Experts of a small language model: 16 experts in each of 13 layers, 3801 steps.
Below are experts of layer 2 (counted from 0) of a mixture-of-experts language model. Rows are named router (the router's row for the expert), down (a neuron's output weights, with its number) and show model dimensions 480-639. Each number is 128 + 24 x the weight over its row's rms, rounded and kept within 0 to 255. Numbers have three digits each.
After each expert's rows: a language model's description of what the expert responds to. This comes from a sample of Wikipedia text that the model never trained on.

# expert 4
router:146131141121158143148141141118167150107142137132159086161101130128122116131131108192157126157154118141128163137115174156157131147149140172187119124100157135150127134128138119155159132164157126176172121127124119148078123078117119103140125122161144132118119118159111156127132101121129160128161102083133134126133103082153094136132099135146136102107115142112140102139124104129140137117134155144161102096145138083065156143111135166111118093152140154117089117088122122138138094131097081
down0:098148107107117135158142105179111131110093096168097081115110112137100174165114113164131123111132100143130164157145148132134135144122180165128129125147144114159141127143158143154171138128140113120136106134137142093096113101077108096162189126127125128141104110134157117129124074115146130085148125155149138138129118076121123131070145123136118117161166064163170147135068150129097147135178138163059101088138111126085096130119134128106100112178125097054096161146153128101097114110151119
down1:157170192102154112153110175102112150137103166130115127121113108135138154147122148102099089118131150090171124155112136060179131128129177139162144169122104117166103121080074095123112111143125093112154116105135142079115144116144150127132117133112173123076151108054096149144127112123104132116138118112152084122115119159115105168133119133137156119131157113069155148128137134139194105151087131157134131117121135092134110122110134143105113118147144145152125171145112118162115146144108099
down2:146138163164128133115113130119139145141161167144146119129142131096130153106147118140115121136133136161107132082136182111154134121116095152140104122094131129150096106140120121125103178100110145080158125092140152155145155138112112129145111152079161099143102095152157143155094146155128133107107124134140125136139169164151135146112118147121098134132157141099148146150083166118119114104167126128125118140136105125121127114160151145112145077108120102155105162138123137129133121083141135
down3:135157128149114137144120132121124153112132145111123127150107150121104142133127139097099148117123144067104130144149105168162122136121115145153105147143168182146168067158119144123138131134130083121066127137117124106102137107138098083162109174187115129154148154109138129098111095134145145105104114116141162124149123126122153151140156141116132112142112140146108161095121108139098123140139142143091126125123124116155154078134139098114132141107165091103139121125092131082188117123113119
down4:138159129112118124165106126111156093095135084121135160138108137139204099129101141144096132115120130141154145124124115139116137127132141131122159039134123116121134139100148111117097163126139145148122169162090170162130121150168156165161135140103125137099129135101086130141139122140141126138159130165116110183128130160107141155127115119161134091111132089140125117125138109108122097107152118135132131111115159146142111116135156115127107107167089130129119072154106132118146117120135153
down5:141109132190137156092118117116143165139125094121131142135139095166127124134115130083133137145130120124100154097119101126115170166114112122121130148131118082094120107100123143097114167103165189109125153123106139143111127147099120111094122134133110155096142129115084107105100121164138133151119146101104143136124116161155131141126084146153113132186123102158133125117131132176152135184085146121113072149132147136151136175132109133107098112150145162137127137133128147113133116140104115
down6:132137115124158114127128125103108158133130119119142104151147119082135173123159141159129106103091135145119095170137127170133089146099138124126131098155126176098106107131146158120159091145101098118148141131154128111097138144143082125088132115098135049111111167124157134082124169160096132105121136109151159125128118095115173148104138177146176120124109096081150109128144120148135169101174150148147144138148143139137152096115086122135147134124142123159140150125097115157163101187091129
down7:140116121130127089151152111132149092113138135085118135099161128092141105149125143112104151151161135128104103112114133174130106136119094168153115109093152101151116121090204122098109105121123147088106120101135144125115127119088166132117106125119103118135142146165126150170166177149140141186157112149097096095141114152130092100132147088139120150121100143122122123138100134080095129113121096117159155159145112147138155166104078156172098096111153101121155169124156126150159132171140103
down8:106148116143097112087140111127146095101135158131147151111078162103100078122163104153091124131130146143135136097154145140146125154110119094134126145130116101092137124144121135099168179116132177144122101183142145177152124106140124170104106104106094154117153145129117120115123125109116124121096136083143120151169120106142125116127087156077129129168150135128115117113145141168088137153134113085089128130090187125139128163080157106104133135158062118166117129141167146098115139077113122
Description: Second word pieces right after a single capital or short prefix, especially L/D/R, as in L-es, L-a, "un-just", W-au-kesha.

# expert 5
router:117154115149091067105139126101131125127131170124133141146146152121166126138146130115140116131149114141145135076124155137160150123180088103133123089094132132143090112151165143132094151174161088150166140132094131122080162120117165148095113114114155112120100150106134146139094134128141136127149126139104155122156136117137148105112111080103096132159143134137163107146134087136098135098122115113092125145138050088124117148104132123131114107135101073143122177119163121183169122148174136
down0:126124111092138129094174125111127125101060107137094161134163129083146157133154124111098091166114149115208137136101145105104155114103143136132150086146131173118103097134153144105150142134175134121123114152131149110135139131099164117131109148119133129129078111101181085109080091157122167167151149144163176143114095143121133197108122129162147127129137131169109144162121090164118147145115123119104096125148155129098123171161120123126118138131112090140140161159120141132133160088133118
down1:132164171113156123143136117162151205131153202105149095117122159113117118119173082112121107168112108116146151160119117124164147120124119157119074136125119122151101149149121132105135160132093140159152070150161122128115140132165100148108168138134120158115149123110132173134113126090118095151138170110109100141094111153118137134138101091118166119094146093110130128143126112148183099119111110089124172096126140163156101133105140095118092155107167172146114142105125108122148119187129160
down2:144122138130133112115098126132148137190128124106120110110087110092140139126135143128118136069133101142145150149155143122151153120076121155180176157107130148153113144115132124120136072097148096113099095135178112114156143117122127142120124117160122148100133088135132138124161152125159109118143134115141151106135149136135184149106126112111116139118122152136153126149140144125121144146110161147114121085126145081144169144100124105094133113119114095127129149104117175127122123129142105
down3:093142099121112142150115164129143083146151102161104158069141127127136160156128147103089111138111142138144130163150130086136150110148133088090148154113121099131107153123135177150130105145114113088144089114147116099092094116142115104128104137095090121079122117119141095126142135137148096121116134152110141118168075087175112149116102144161138099142147153075121158158111148090091110130111097139177135077139160108141140105117143119158175139131123104153158139125126098116117129135098112
down4:143153093086101143163148097156144137118128124138110178146124125134128133044107137145206105126088147140144163108151082122165072141169169115151117113120152119124099160149082170134133090089106125152130092189096119137151130171124133102153176144106130104121143101127101126130136112135094136164108091149138158068170159101095145156151093116153125098138165106116147134120155092152142134136114103116090140128143121125145139102102124115103098142141147131144097144170140149098151111133150130
down5:106143140163154118125122124111096086142179128143125121123142137136125108150118136089104111164119093135146121159129142078152110159125117112122158156168121142110145114147136146126106155112082120132085169085092132135137137139122110121112124135107121151140133154125134138084175132104152151148135127093144119109152117146130141130114118153117108162112134130143171094137156116133105150154110148151104142133124129132103124111152115151131103131137112166147126111168091174127145116138115163
down6:102112158153089099161107098147105108104132112109165082145116175146140113127127117131104132145146120120112095144100172105118143102170181128113167103149134117134128104131157151115175145132130114085132145144136099105138115145115129121115122106132179125146123119117126119108141174134118134108151161145138150102125134093140149157155099131134144150115109124135130087143121102075096146143159109118152120100126143105146133066127095121126142158178143153102164132140095110137128108160132162
down7:125134154109130101162095163123129135139078139150083140153116140118108148124130120109141144154129116157130105120148098150067138135106139108111138129101148138091147170109138132111116113126146154161070076148163138134073188182104145150131135120144110181089123151182129124077141131138125135151127103133113100142092113173142071091145120150139106107138159202148090137109117151148151133167141111114129115144148132160109148121085152110112152162150183126152148162113140138121153110173161108
down8:115117121127140125115081129125125119103125107095086180133156182127121100131098150114104175133111195182115117112141169160059124162119123128101110145117110120099157115116129107136177119127159104141175102120150096172109127121146110154085096098100072126078146124076117128118102111103103124109105131094137158124103075163114198120152101109128139091165157131106114124133100139121127141132151131087124073092096138121165109133086125154172096128133105116197129107146132128103115123117093146
Description: Pipe separators between cells in sports results and statistics tables, especially after a name, country or number, plus semicolons after scores and coordinate W/E marks.

# expert 12
router:127147101136112111141107163119151140113126167105084165094188156104190155107154106083138064099102102142158113075121128095076167181140081135155162110154088136098103132160203095119147115135135114158139148111121111089122157100138159127123143111152140144146104144090154072114140152141134103095146129138080130112134137139148103079095124138094129114161121125140170123117178137103100119136096125109073111135146130145161102135109120115124113137098134100147101175137121153126117167150132103
down0:117116127114107103133171097160147150118098133070122110169121107168107144145161124144135161137111152181109128128137109111075140134098151125106158144093144114157142112123180093103147156062150146105140140105155128153087127115152154143173100161130085088125114122151122114156097179139131123110138117138116131124190137137099137195149177162164146126119099088163122154152136085161102141115166110120147136122096118137130146106160123126174108115157155098128163111128123150135132114130103110
down1:170159155122143123091118085137124096169125134130134093143133105120148122156095130145101126097134114096156102129119138104131163155112137146168130148149138174154112111149135163097142115135115137116134043150148166106075106156154123150146147105118127119152141134089140127166102089121093146128130121136151118119077122117118172104125128102152116147116090143135163096100151161107133135179145123078110133156107127144095112095173096123102120122095094096111110149097133090127136138093067110
down2:156155133158079084127119159172159151124124152101145105150134122111149098105121110135121135101121161159096175202094111148139127145114108117121170134169120127122128119130158145125113114069172112137168136125110116150161108064136140114158109124101133121158109105132156123148139105162114144084116097054125143143112173163154145085154158166119128103072139097195157130199113130127107134099112142143121140131111120119096153127176119100142145108131123121135116126127126144143105156085144104
down3:116145182118124111145081119125135120124166095128092139108095088170090165134111162125134127107100093152089157106164083128120143122073110167136138141168118110101129113152148132153166128150126076103116148144147170114126097137098185120125082141123099136084128137100160140110092135096131136123111125133107141105116107115154112115109113143115144184163139122102131186110131165129138156164135119137117110148122150161131077151125168068118114135116172133133102124110092115115108144154122075
down4:144098123153113179165170098105115113156116163089132153153114087072186081102149125181111081098097116120149116123144066131111089159121102148122093112123145114122101134129121150106123111101108126145092117139102090109129130181138133144173130110116121125108146145135122173140149080112127129172161130127093122103179145094091174091124136103127148118171161123113114139164153094147116131136129108107166124127166144106159109151166128131101153130136121129113094162176164147126119147144139128
down5:127095099103164136109101126124119153164159109118132144114152116112113178180136098087118151126135122166151100122120141133096134141114151135110117172139129131098116136133145137181115160120135126117121131123153133133093136149112107158115122126130168144135124087108141085107127152119147145125098130130146172139152090145152114163124104127129085110181143144106137113140106143110128113106109134101100144119124134133159119147186127125142152136086149084103129161116144144134121111115176137
down6:116082116117137137122136117091097103124119139135097106124103102097158139118130172162142119141130137135162162081114105131121111148112124162125150181144152143111108169123163116085114088123155124116163131131150102111151118096138140125107102134153116090155131185144142126147138101152112124127113166164152144155114133110165142137143138131167113162129164157115125108146141135114125110192116096101153105157124078129096126114143093083159160148129129118102132126136121126135137115151127135
down7:142124169117151112123122135142164138121110151111103092113141164138125152134100158137149105146130134115135114116141120126082147157169167145102158168107094139122137114149146126144162139137134120140090088109126101120110084136073123132130165184166092164137130155094115130102152115122138133127128107120131129118117099119142150133117168093143124155146101127118120127153131138115130191127176128128164109120172158168132130093132139128162086149112152128130135136143169102126153124178152120
down8:097140146154150054125156134109146158120080138120125165161118139127133098100131143126123122113127122141130152132096147166113143152132160140137164156118140154108135138117095124133132136147143158133117106123127158145192145126142106182164109125146094109139142156099124113090141120136140113114101124084178112152135145147114156131124144159141122140178124130123113131133084128117114141117138150097149111087070124126112103159155100166131145130163090116150134104163140130107135139106112122
Description: Word-final suffixes completing verbs and adjectives, chiefly -ing, -ed, -ation, -ly: screaming, disappointing, hinting, striped.

# expert 8
router:120139130164116124115101132130115147126148117170113091145121135116155150115090117116124113112104104128146145120102183134132125081176108153084158095089165151121127148084113134127151172126152078159115141144085135119099153134063105115084160166065118174130095145082148163124139095122142116112163148110125113105119140148141161125182153136075150108132124141131152108152124088108121088117131107084124121096120108079129122158152102065114131136118093131135103116157122118174173143108099104
down0:107129128137147128149147151119153114165086148106114151120148119125133107143132150113142128146153156136172143113111162147099100075109206102122138135151087108126121124095145132170174162090131093119139132107127095127084096114119110107137105119087139096122115098131114074138093112115109131129139125147153143090135118165132104154130081135139111115098198132156141122161189113140136170141159123112122091091161118145113123136140175160160129122145141087121107145112077122157137125155130130
down1:109111128097147152147103140127154156145122140151142169123113167130142123128124111112118097141119135132109118124103145104113173133097155101130139174140127125150089169104111175161117167118135133130142081129107111084127125141125137117172133105143155107109126121088115153135136117135123100162092082101148174107084164128112121159153108110150158105101092127130154115128169132114104057118143100138136186111112124146126148111124125157119109123103104128173124138118104119107087108125099121
down2:116167114155154146148107134152141130120128138124088090123110113136119112126142123103159124106099172133133105076156135103135155102079129148151126089134117130137107107150169157135096085100140159115131098141125127140098153126136152098129117155126147113108112095155158120158153165095095109111098138154148107118142094127146136160130136116114162126100112149123159143127120105143129117120135139156112141131135134150119117139134084150131099137131138159108116138123113144129131076088146198
down3:182137097140133103094082169107107139127158107132110135120128113127092150128138124136116128134163142143115098155173147134138116130146120117134159120144108104114081156118121113113184075170095057124111150126112119080110133103115085124098129143126127141099119111149154138121143115132131124094122192104102114121139126109176118168097149114134132133169126130113161126120124139090117131099103122142125096114112117157121131102132110096159134132179197113104134173078122130119108095130111149
down4:140121112070112126152166120104147104137139091123116116188138088147134109099150122128114115151119145096139106126110135125148083135142153154127125109133084106115104174131109166120128103154151186110135137131096123115165116173146084133166053136096154163083125119165150126147150121189160159154136089115105116117144142132108179109117115128088112107132152136127129089106119129138130136122182104116144194159129137109197161064100110124103107174118122106147117087154156123113134094117147116
down5:164158116132143101123123140110118144155132138119112110143119157120123134089112090136123128121113089072122134130099126155140129157122124130106122142123142142119125121112137149124158100127113111165059092123138158122133129105091101107114118161107102118114142124130166131129138126108140107137172143102142137161135102165113129158178060106120071120107145106126139126157134167110147145136112162141139131120126135135142133123127139118112159119135179127115112142119114104108120143105126126
down6:123099147134104127152148118149124115131125151129136115127130157112079107131098153159136144125125126140120137147115162134142107080162136113158134147089140189116118121181162160093164127135074150110127113136136099113079079106137118128070135122110136117131113097118138122114122137159111153138101144119175165142131130107154110134134121127153110109126094095119144114117154125138119117136144153136105106133131124110151153094113110127127158096137114131108114116122115142115134170089107172
down7:149114138097103128131120153119148151141091130112125156099124150155138133141085109137131158108171113136127121122117083147130117141131160120112145141131111161119144195168154124127116142131136143119171119122119158081101090102098130178097092155153132115141105143107147113136182145091143147125172100083114172126142095090164148106142137124103127129147138110112106123132134125100146150099115128169137134123132134122104111104138082110094109127130130158125131129158150142136133149178144111
down8:150112122124118134164122121133150156145117166127146140130143179092139083173087145139114188141108153136105118105073150162116112139092146133106083146160096161163151123109113149124136144135158172129141112118124113118154147102089124136134143137092101120127127101107141134142103116124130150087180141111147122146131076146127109116115123140083148088128155116162109128085144131172113120110123128135167124150155188135180159165134127126128187138128102108120128130112157095091118101134138115
Description: Mostly "of", plus in, for, from, after nouns like district, Parliament, Academy, and in census and municipality text.

# expert 15
router:099097159094117120090143112093152101159132153126084146138129143091124096152123136176124135150113164150139122130130105106120137141112080157144121131125144140130137134139120147136083116087157117112116168129121145082126154119108129099118141144118137150130132122161109109137096098107126140124104137122125177112124095083134087149185087137105120129142132119139110132136135124121146103092096125133120103129162089091157110104109137122127111168138102098149143126110135116141151125126091178
down0:153103130137097157168104183147096149085086090120130146154161130167107161082125128135093138124087102159105127129145148098072094085077112143130145136142151138141139133136133116137143117125136114152119140132101143125087198138080145149127174172126095124131106149097118140144100115131124137114129102145126157142123174108121141144143131138152167134113095114123096154120105114155118123134118122149072112097139125149143142168130107126147142090148168101133163129131134146117141125127149145
down1:122219086112173114148105155132128094130119150118172163129102142109117133111093120122125096110160136107144099149122159082122107087170140130164096127169146150133146053126131149108119121105143121128135117116119114137166159102092106126146147139134126097102126117132080161110104134121077100164114120105125128137087121129124151125167094099091142116125140118091128144131151155127143096079119141130090115119131164150120100132137139105136107110135137125113075158105144126127107141130118151
down2:121141138127106158151106121139114104148116158101135137076142116106133158133133125123134126096139173100132132164123123126077125080114150127158146114138103130103126110141116128154130114144169105107129152154132163150130109135149124134138098120114154111121149105147146142177143110150092135128139099131130149168078145142176122153129165147130152116118137094162159136112098118096184141157124103130119106109144105161115159144122125106165160103146110104099137121095114137113118138148127111
down3:148114126086118119109145169112138120115125107104156129104139116117135188133170172104115176149136145080145111117145110172144119173126126119125151156163134168143169109153106119145132133096103134124076164114130097126148076141127110105101110169123118087133093172122130072135128122102095125110083156191109101055159104085110113116174147152094150143141132123104146154089108134118114134087137163124130153127148152099167098106113151121136146152128163118129166149102104102094129154152139079
down4:126142100092138157159152136108128129127135132117149153155082119102137140091151081141132089116141166156140077163122146111138089179077162140112100102088101147101110113161102155141145111115085109120109137172081134119116160169116137178168131132162128117134182170145081139121151116134078133124118089144141110132168135136094144107100149116102149146135140108136147053134113144114143093123134113140128154114155117094118142148124153161083094134157115141142135142154121161114155130108094152
down5:118126118143108143171086124111095142129165125122158142142137145142119083149140068141149117113140149139145100097104165162170167163145156124126067136153103122116116141127209134202132155076080129141099135129116146124158143150147103103123091143115101134103107088149139096098102142164120111089096087117139166126117122128133116124132142122092161104175114138095132122141129132127164118130145103148091100111148159134110131166138095114083078117107125131103118131119107113109134102185137165
down6:126112153102087083164100095165146094146155113169130140117104078121138150125129138098092158096101140123152116131121121134124147146133149124134151146142122137101114118136150132168142172125077104117113166148101100118120137146130110128159104115144120124143134078154099128121111092136156146101149120151137120146102086096121188148160096120158134145109117152116131093107131105141136140125112172118140136147157123130141140124096075132145139132136110131136122120168095119161099156118152124
down7:129124091081145138144134151088145078096137107148110131132129152116129148135106142119172121145151122103076168112152122123140114160145103169123138150120127108119124105088118153126125165107135124129095104144138118128085102149088118133115117163172113134105144139120106114113137139166116103122137137116163152143170117133161140135122106103183154114163158166127142122082121145126121151102166168158170126100151140126125106140119110125111135082119159052110133108157109099103164142158150144
down8:128152157127137111111130126105134118123119113138123174173125139120111091107126130153134108128109137112159086135125120123110149148111150124108117140124110058118140136131148134093145173094101098123105075069135127119133126084148151148131088135128119143161143114106177159112107102125124128132134133074131169120159136121133118124145146120095141119149118093143117132146093122162130087158127122135190105088107151126119145187122148128110108119139051111168104140117149149122098141119109109
Description: Short two-letter word pieces such as ay, an, ar, am following a capital letter inside names and words, e.g. G-ay, T-aylor, I-an, Gads-den.

# expert 0
router:112154105167118124152111133103144119124119132102142196131143165149176152165169151133124115093134146133188071118090164121141145111143145099117138099138136135111122110135164115174109149145133078133150105142134143130120156148130145112160165086122178113107095121151137097124117135135152104151134153097081142173116125172173126145104106106151073124128086127118149077105156101120127168142099117101135112131135117113096145093144143173112116121107128102149120137138155142138115173147192138
down0:082102140119091133129139089144103120079112137148117134117113085176107143144149097127100119106110163139183147110116149074068165084097127106128134133161145118141133129132152100130158145093142125155101123151158118191067097116123094158137097104106124137136096135119128122181105113143081114143137169165134133124152150096119105142122120100134082127133123089166138172142099120155137161145125126108141153115159132128140187139108142133142117145125154077172124082135122167117134080120107112
down1:128145139111107103138119116137145099169094125138127091133095149132160179130126151119095113149134126125114113154140098132097168127163183133104080148136082127148121140113080121134124138101120098146152086117124093111177122109158105109143141139154147134121120117170160145128143091117101132171134111111132165111094137142155178125118110134072133144093144155174101074110129121131127128166095142168149124115122149088124124188108139108116165150128125098106097101101099130129114099155092148
down2:121115086130094109112100134121139148102149135114100117125138086115112142128128107112135114116097150119154159095140155154152105154161090131139138135134091129135105127071099107104138094123168101138167134104110160142108110099164115150190068129157120129131139126130135112145130122119074141140099127144159141155132145134145147127119113153123111126135164142128148107201091128125107104087138132139138126124152099149096136118109169132142131127127124116150142157064118124118110130119140146
down3:105149138151140142151123119116128125133157152152115130101120108135122105133091100100104136117146134101119117142134142131110118173105099129156152139132098122153168109142142148131153122146147111096144149133191135162187118134100155158093138106161104150053121092101177173121104152111101121098144110117114108130113135150131141170087117124092128132139134148122122158154138130113151099137100130148122037098137126153202132138098129103120173156105162125109109162074103112101121154161108144
down4:115120112167150116206112124149107123148138121107126157113131102129141118104157142102140154136148095127161108134125109100103082166165125121093156092089116141106134166121120138124116116100126138119104168133121115117145124148129101121159141173100085124113140165139102155140129103121124118133140140160142176137167133084181175109126092126109123146109146165168112135129139080125128132120137101123172090138135108089119126120090084110120104141122127173104094098153140067115155152092146108
down5:119116125099120075104142126110167087150127115097096108103140141140110174151115121105121079159087108095118156135091139098135119162112108125122120130170126131092095152131116124107110125141156177140126091079098114113159136111085114151103084127115111150103106114133151135096104135130124151140071149118135173078130143167162094170111140153124126115147154118085118090117124141096138096104117161145104120120086138131120133117121153152141133109151121116116111100082172109162167087142137160
down6:083089137130140114157138136129140115121159161170156117133117104153139148069108152095127098145142149145123155122146121146135113137086164177075131119110130134102115149118139066163180162124131100120143143085110128141182110113129115091143101119075121138125145115102167104104102101165142185141114117175196173116111137138118109141152118101169153116122136110113117139071140170150107091119136149118138117110117104137129124112121095130118128090153120140138145097090097140145118128136068165
down7:143092156125142110081121202120123130125149154124110102120134148129111086120177122142147158162103133115097108130145083164113128159136129180097112155081152179124142118109159117140112140101125122106125151100124093147127100165090122148111112127140122142162159150101101139145137135086095105156100141122128104153134136138172157123123137097086097131124122122089115105115146135094147139122153135100150154131124130125105149129079099105096074116139142118100149153120146131130140114121174082
down8:096122159153128079107130165133130129150104159123083143105093159110143114140112123113148133146118115137141092094092168158130141111150137107161169137120145119148122152149125121139094156108151146134158107119134185143133135107141136186111153112139067120121158127153083114152118115179130127124152127117118158133140105109128094118130106101119152086192133110108118171105142119128143117113144148115125128151124128116119130138120102120133103147157102165157084124123103189110098115166129143
Description: Transitive verbs and verb-final pieces after to, was or which, plus prepositions like into, on, against: divide, deposed, regulate, issue.

# expert 11
router:114125129152103102125131132114172101095078161116111176131141144117115149134149119145127136129113108146133081122098128144140150142179134145143123125075166145137091119134118115144142128128142121134158171069082155118104124117117157130140129127141120118104124139072123098130145157105167181079162122089154159141146179127158094120140162112094094126162138139125127138141114157092115127134121126139143092115176094100114148113132134099133106120115074139150104106117126121114118084109167168
down0:102110156123104134129134174104145121076082146192152162119129123120102119151108089157121111119130098117146115116124156112130169133060152125115151101130164129137136096122122165116127163097132111089120141128172137097075127136092169162089154090126116159129105131103176069168123124183162126093146133117124129097128117151115166145116098128117164134170120134194153154141135116128113105120130163173119098106109112104123092141148130147097116133131145120103140112140138160153140107112125127
down1:150178150134162115179105140084139140134181167136126122089121146136119109151093117138168069123108142143167120133096105100130159116151175106128098097115130139175164127113145167146105099105120122138123108129133175101135133115169094137133127153117132100152135123117166144131155092114090148116112121076165096133152129147090153122123117120162139111102118152093094114134114120120143147171096172121171135130126122123140121128131131133125139151137167099129112136134134123089160162178119137
down2:120170112116102165147115163120123148140119142112124146142136128107106145152093105124092129123158132176117118127129130142165159093165133146133162148131115120091098134094130131150092150146124121129131105052107134112142127138124145140152094125141187123135159092058105114151141161136151138135155144139148134106124153143138156101151125167125128113114148138117138141177138092133121142144138145128136163114141130129077128113113150120116189139126159121150143103149121123118178151091174121
down3:135168127135128140102150144145165156114165163115119189126133147135114151122152136124149106124102093142149114127107085152103087121084126148161130154132144115140149129124157138141135128120130103125140193142153160079086155171141133130152071107108107160103123169115141112080137182096112127124110114112114184122148114120115124165174172137129140103166132123108128131106125101107156123071143131141120128103128109133151144145120148152130164108163135139144133110108120108119090157153129118
down4:132090090170145116123137083162122125125148116151120138170179125118100107083125106140132109165170117130173154137090115151139126117187145097112086119134153130156130160120132138117111120134085132121085106177150149134096118163117110151141161104140103157087112176160086161126179132141117103145143126171107106166160120109112113146084140085133150101120142130129120091170126113162143123130155092159152117130159096119140156157145137110112119094150093119148106160138116102127131127103135127
down5:122126128111167141158109117102118111157107118132119108131126152162114132170139094126156108125111131156128100113144140158156130129158165161148110112084127149099094111104135158125151151109091101131112097148125102109128164105126151141130135148149107131135088113111139146150159152096157153094157057108120123138121128138111150148154099111152104120119165147100153130154104107178085097165105138128120139187136153082143121136119130117116104123080139126067076155092134106131142128117120145
down6:153105139092159178160126127126148135149134109136105136104127144148143112121138086127125079118168148153162127146148144142141110123079080116144126159117105148143146131086145128120084131156110080146128129106116139143135145126134102119132092157068131122152110130117148115101138168148102160142162147148099122127102103115125095091123136198152122160109102124110159100128102104158133140138154167115118143100089146141133169075132107102150144089167105126123122121153109118082126132146095125
down7:139125192142139182167116119135144134126164096150129109134076157121080150144193120139145131137164145137145157094126114140112126133165092155142089143106132116137125139107122096134141129110125140124132138143099135092127090115104150153138134172147103144129091158139158165139156123132136139106097111079134109141125113110116138118137131154183112122166156145156159117153135186103109117091173135133121046127124125137137159124156081103141167118102131135116098143097090111110190154145121121
down8:100097142142141140120128122124148141147129150180105135150144178097116112136163127099118161141136157162119110103144132148128098131134146097125150109175076141136105124104167111173132111156140142143145122146148148137122130106117133129113099103120124122100130189152166130109112110131121085118112121127133105108137096104158128140119116155112141129107112126168155145130142138145109126143158123112131133100132119116123133146109123151136151186125056156166143124119157145077132141109112080
Description: Colons after infobox field labels (Memory:, Music:, Born:, Released:), plus pipes and dashes separating values in tables and lists.

# expert 6
router:124106135181141085083141105106120147088132140137104110178122135084127136116119129094144110137120153132136162086113141161137115156140138121159157118110141162091114117124164135134106149135136163154137144160140114105117157089092163159170104144165145133074118119095109112132134133128122112125121138155117166133130144135122147102101102093112130147141115131109154112151138116122083113124112081098122112200137133148131161154085111126087113130110112082116106122112152071155112189147134148
down0:103119093110102140163168126171134099121041123134127145109168069098136099115149075136080087163104118173143135159132112106111176092109119164099122126156123098063108158123115102136175125114166117131146147112149116133137160108090130124117139107127116116116108110141161118146128144167091142146149138126148121111137119126115132189150126127127118113117123099159094122162117106124147123117122088125123133113145121167081160132135112094134152099127121092102140163150153101121123142112152144
down1:069144129095128099098151115127135146142088135112117090110077112137086124133161108101155119121091112150129151102109123143128107145165188099164132144140135157150162134136097135109134117153102095108161114126126118095148128116154106143173168139136137129105140120119143145150132128158127083126126169089179124123109137142125137102128172129125145157118145146144094137097120149128110062144123109128063139124099124144113092118139151152135107113096147120137169119105154121109103106111093122
down2:166167147087140147073159096120107059122117121097113116153151141099207121143142113130150155131119135117123122124132095143092117109076103141113131164150130119101087125098114071124143127135141124124144163112108126167086185160107107089099135091136156108142134126149098125107120130152159152089094137136148120108135184140095154104096144147164102113126117133132152095154124118123127130097105141123105180108136128105107141102105160091080147098120161129159104130143139138120127158106145107
down3:117197107103094144136118133138106105081119132125129126130113139169086129147173120162137131149149118163128126124113085124107084124115114175138154136147141100145131152157165113135150125176144084108133144102108151151118120178068145099141143105131099114121119155121098169127107145074111139123124123127119140109101112098122150132141138118136138102147161091095082195103092146132123188138163140166130105096066141122135076135172130112134151149131123137117108122106124120160119127125149095
down4:113115155122156158149132121140148124130088121148135164167138120135166125114122115141106138098118132156168142162123163142092140129178117113132130093130099128098140130120103143139162096156164125117103067134068112156120147158124107136159152134122125147096116109164112169151125133167119108139111105102172128160159071189100156119116118154112165116114143116143116098106132109120098154120163111109146139089151116108161117138075089105107083173118097134126111157126113114133112183108101154
down5:140181154138150137137141131134100146173133128109123146120105113112116100137143139156079103122099111148135102116155144131122174137173122087104101095138126166070117087116111139148161189140102123157073149119084184141141132142094146131148100157157150139118125146101096126143131146094146143121125116106086149099147127169095114152125102075149128093147127118106175148147117120151109108130098182167139143155111138084160079132154124131120085143123127124121152142138122157137115094141131185
down6:112112121154176105133114120131099114131077176149136093139122112137134095130177138101126165126142162154131095106132140121169165148118134163145176106136135162128129142143138119142125119136103111140133160105153141141157136093121142147113132121135139122146124112127104090179161137109101144097146125103153136117114133093124151143110081103132126172097122125108118123122107087142131083108110159100163081119093140158097076145161116127150142119182143126116163135146135109144107144094118121
down7:160143131130100115174104132132149121135168113121167184071123120163138106145133134094120107159144155113150116132119117105140122105082147153161132122062134137099124144104178124085139105134158118112147132138128125107095138127154119122134148116116111133115115167143100154126178133139102169107104153114136132072112153099140137118135111160145119115125159141147110145142156151124123137152140105181170130117178154141135161122147108125174131114125152112159141103122120127173150140127110140
down8:125121174117127163143121090129130119078105140137122130120144119094081129117153115139125102135133100150123106121148151117096136109079157123153162145129110161148118097118100119118139140087142137165123143162146146124160169118140106157153122124064161154163147142118134142170154118131138144103138116162145134125156143071153132105125128156075147113139110139100099125148116098163147100145165132115165152127128176188110180121118158119106162126116079088125095135126174158126117145124127111
Description: Nouns, articles and verbs in descriptions of species, plants, cells and chemistry: species, leaves, cell, receptor, Species: E. rosea.